Weights of a small mixture-of-experts language model, trained from scratch on English Wikipedia.
Size: 10 layers, width 256, 33.8M parameters.
Experts: 16 experts in each of 5 layers, 352 SwiGLU neurons an expert, 1 pick a token, a softmax router.
Training: a variant of Adam for the experts, 700M tokens.
Below are experts of layer 6 (counted from 0) of a mixture-of-experts language model. Rows are named router (the router's row for the expert) and show model dimensions 0-255. Each number is 500 + 40 x the weight over its row's rms, rounded and kept within 0 to 999. Numbers have three digits each.
After each expert's rows: a language model's description of what the expert responds to. This comes from a sample of Wikipedia text that the model never trained on.

# expert 8
router:441502460501502461460479456579563430567503515520481571525502414509446498534548526523504569415464507413488541500485489476461499491595515478479562448456542528524470444485526476433460467465456485550472547434548520460520449460562497486534521574575472500557539457444481511529498538521502532507469569513461561444483542530484573484482531561495509480540468572471467444503508477450530452535516514481450508528529412477541533427455459528517443481531481507463480529506471427623463441493501519529516470539463505477508436529534531481545521434554462505450519567553542480574540480475510432569469455508489536545541557486504532524435526561543542436454501514515497528496526495557471516492493554492432531523430546525536500510546521565476481497496467504486485450468514456483508527489411493
Hyphens and word endings

# expert 12
router:425478446457550442453462536595564473485442499500505521569540423458488542520451542471502528449449553422520472488478441492483488505556586465475547511431536532544469540477533460498462499487515534514477574460552482484533487468491497548526507574577452527523514450509464556532438515535538475495480525487469552494489539524478576480508482570535530505505468553427468449480520475493558409471510526455542508517542491455478533485484480516503478565543486455438520479512421410594445472543585507484549451543457522468457469523530544460489517504427482476460530559536560485508464532465471418534467503552482471553549527485467545527446483501555570428487490525462568520497462479572474526479474557472508531531440529478524541512496569574480557524478457459495559439497508485496503551501462485
Prepositions and articles

# expert 9
router:427462440457569442462499460630539497490430505502528514511512432457426506514495531510472517446435497428507448514506471478474516520573586404476536530443576536545508529446535486466482490477500491549521565489555486499512464454534487539526535596548493572568540477476473545529460537536497486481453511513418540492491528509474559465487528542517519468518471575481437433450522452477562455469524532466542563526553474485526538497478440511475496519540446470482502480469449463541450417506549448503536445581488521500471498507501564477499527453446493469453558575575490522517458522464474442505498524517501477523552534498486539504452525523530582434479485521505529555481489493516484491508514555466537525548455514530541544496505555538466561547494449485517569416477525450427476563487452510
Conjunctions and articles

# expert 2
router:483455390406571403454507526478492459533528466467486529520579501492554492501522497519519578435482479477439501462456528506458485528557600465487532432489560467538510469492522481515499520501499518549522482528566488515589442485535548574540488575489519480503520515484487556532464457536534511463475517521460529518496593480519536452471525509574580483468535575454463449491491446488537429541412550487550492506481499440468488508504474566516484554550437537410428504500462470556479469549526513502482500537497484449554467537486554472451468481489534440495533518512532442529503485449500520536469501520558490553542505426464508566478564546549543407453517508435497514563478489569471519500465515492470497505502492514517504469506514539482539493471503452476622413501512413496519498506492469
Infobox units and coordinates

# expert 14
router:438458475451477441424477487579549457478473510472528523511492450512471513515475528474566529473429516456490461512456479476514457461523566383495527560448520528542461605474536430465434464531497464540497552431542467475494504439485476494532535552584450545544541484501500542531472509551554473488473488489454527492485514498456589518456522548503529483487506579468495477433456489420575467504526515465528511517523461467530525505468422527445506543538448509472483498504463453563427411536547498488546477535500536469509484514515502495527530493441473418396513569549544488572449572459463473506476497525488474535554456504462544572472546548533553421469466546470548529511474541520495519483531550490519526513445555472530547513516531513514551571485463525476559455504535419478528546498463490
Line breaks and numerals

# expert 7
router:460482511471491436446560493540501493481482505523568563485489452473513517517464506481545497437426526491486524497557451493508444524548578466485562457455483498542521448508541464431508460485492501561500585530550468493544433491509486479556510556570514517497524408497505516598496460567570482435423526500448497472529554533415533460507531578508517494513483571444411486461518461483532384487519489505563531491569493467489504462490435523454492515544504495436520498517444430556430368478516539536526499546449554400513426547478556449453521447489473452442496541500527500528528495505557487508494502503507498561526491494475504476429546463599546443487514547512485528502510520523491500514499544520509502502463521513500517472443508538471506516513519519498579433487579443511483521540469480
Institution and event names

# expert 15
router:464507431530556496451454550541543460530523464480538550499478473510461447552516588477501518530449537470466459443443435492505481540491572530452541512466562547495411478546512517527464552474458460530518543496560479444518440472563441497515510537533396519471520405505553497459531532539588553482467526555503511441510519556543517505474512511541507536524461513526445429502503414472518444457524507444492495551506504483494559504445470510441495497507470486485492466478463448534480469502562542566554490485456545493426542506517485499426497489508455466507483489475555490474560579481467482560445506563477563514549507470490506511425515541549546398457468504514496557423535504552502485453485551463477554537471520410532553523498559544519508502464512453478563489493601417515502536501446501
Action verbs, particles

# expert 11
router:455484453482559401437485492606552456484432548503528524542528402484473531528495522480512505461423544414466446500479474470546515454568563449468577507490539533554432523449560473477499491523464514501492591401536479466511499470536504525521529579574434511511541478449481525543479493528533488471493560514436520461479516509497566476470517543517510487526520539449464447448507474462554458500481534488567496503531454492499541541450461544480486566529454440494480449522452485577447454493587499512543457548492521506512428558512536474517505445469511445448526574515572506546437514480511465523471486555473469542535462421498522467421522517539565451528477481473530538516448525558489528489503554451478537504470519519516487506493527554479526558514446488493534414475540439462514551522471525
Digits in numbers

# expert 0
router:454462444497608489426490502541535503488504550514556552545532450551476496469433556499509503440479519448440519513484480398475439480554530470466532475459517520464505524487551444491477485477462480587520498442550462451501485443530489517505539547513488543481491445496505516563427437545568453470479543503434521458517462531498549532477509528580553434491480559418451483505530476524569411494511577468534536540539489455480498475501493523526482515519456465424443513496431462551415444543530550509563503526526525465486549518481524486464568503500529454449545553578578521478474479451528480559450539574530458518509506462483521519477505557503578504464520511484546548535466520528496476465496577436471548541446556500527535504497589581496505526460470472459558448530484465485541493525478522
Month names and field colons

# expert 10
router:434465480476561446438438498527543467517426574472583490515481476488505496536444553462567495461529530435451513446487498508503438460516512478447519475482615515502437544500513456480487504493467470555536537514514478460531500465566483479471477536504457536515516491460491555537442561556497554468543532532441513457466538516429541540457492601517526511535500488482423501507533448483492468519557532492508504547484458456510517509496440518431474486496468481397504488459482454565479401490542528560508480631448466404493444531523571517494469503483462506502495510547513512484447564458497496535412526525530518594520503458530578523500580513505541499478517559456459511453494525526468458540515547466500561502492490480520524469477567557485572510493492500465508466533564451543416524536446501
Mid-word fragments and commas

# expert 4
router:437496433442524505422458476576589478530479500485577527523515429466530485491449544508534451473464548456465539493476525441503479483532557530467559518395535557537480513513539503451465494538534488576478586485504526481519473429530461498458506530562439532505514447491483491520527541543510513497508519498507504440483577565466583497508503538548522528484519529491455508466481474418501497511510461445565547555511522458463500479440462517450496470555451450522469531466480507569416441529504543529550532548477479472501482485498568456467483474456470441402474513519524467502502469491531474517491488500485509571529534534482571489431520535580521476526468535442556553449438493493506504491504512480451550536451515486571529468503553570388530517476504523450597401550581470490525537506486512
Table cells and titles

# expert 6
router:448466442468573420430490494603547458491465524496527551546518468471475562504463516488515513436438546458465532497518491476481468516545585440461572498445544516514489526487558422492461475477464505544498570461538517470516475460590483504524558582541475531503520478470474564547430520527543480479487527545439515446464536505500616521449464541522540461504483525515453477484529442461550418471525493470558525482521449460534532472495449526493480558520486490436473478501414491560431439525569504517529425551455527468511444481508514505492506503434467501422532583556568509533478529478488417512470515543513503568512541480537530518441528533489554424524461509490518504455455491538525491491488544439525515556450504470543567511518566562505504561489480513511559438500538452461540501510487504
Years and closing punctuation

# expert 3
router:452468501467598507480492495529519476536496488481555550505482466493454474522495520477494543517510542504439516422508501526531470506550472478429489508477558538502392542457524474493498520518502477583490519459484552534568465411514427535502562555563468534484507404498517556507495527529564554440435514546492516464501546484476551478456527514548497440546459495471491453490419427469636398466537496458518499500558529465442545506455465516415516529514463492494459481488457491543467487514515510530576436513442508479492437506461519404458470513497497479512476557536535519484475506426477520585487482550485529576548528499450528489480601535545557493478506544433538530505478511523478440466465531476458554511490514481483493542485536548430559554482511481500505526553564433443486529527499557
Copulas and function words

# expert 13
router:440469460464560422424467496616537477465386519534531521544540449471504525518484504484505536443448500434459503513524489499478468500537551443456561489473541517525468530494544454493470482482513523572504557451518498477553496459545503510513526558569437502528561451460474547540451508509525447479486510492480527498502527537527573512486502541559516468520487534479403464500519469487566421471500527467535499493533451457512531481470447537482517532570451479462528469513435453562439409539559469495539460565491547486476451488519543455497515507452478449449557558540566483510483518468502429537454487589532456568527525514498526521430516506546557408500514512486480514482474515532476534479499564462473492501398497513512488469539577567485552528457453494510586461512544458479536585538450499
Kind-of-entity nouns

# expert 5
router:426502455473548436432482502625523445487451480490517545531556449483462520534499544512508525483433532427477506539506460483457455515532585434475560490461533524536490537492544437476471472444495489526500554426524490462552498452492517538537529581563464539528533453461485511553459522532519504491483528545433522474513529511498562493495520540528495496485508558466460448461526438460556435469469556488580517487515480465542537463482456567480483576520454490452528476476439459545448458524594488497538457536465521486477469532525576503544537495461451464439538586577561494532460518484487465540487485552476449545539497471475556518428520493558575447490459507478480530509515462527509476483490575449494483532425522510519527457490566580500519543470449503478568416506545441461523559490453497
Table header pipes, names

# expert 1
router:413451489492505411439513512539492508514452515546540542507579447501481476563488517486540507449431486437466534484516490454476436492525573456500563512443549516508506525502573486460458434466492566502415544451516533463534440412514443499543506511511469546513569431492506570502451477506535456492487534521468484461446549581496515463489475512465525473525500489488430441477513469491514518487537462495497556495564507451478577519453513508444551486481449473463488526538427469565494446529558492508513448518391537462520431621480607479561496500485442480488531547519553464493556554475512458563475451527501497544516524445464513504460529537561583459483465546508531520469513493542506584489439482450477520503478565522552530491499584544464511535498458483501541446524515463451510519512485495
Table pipes, diacritic letters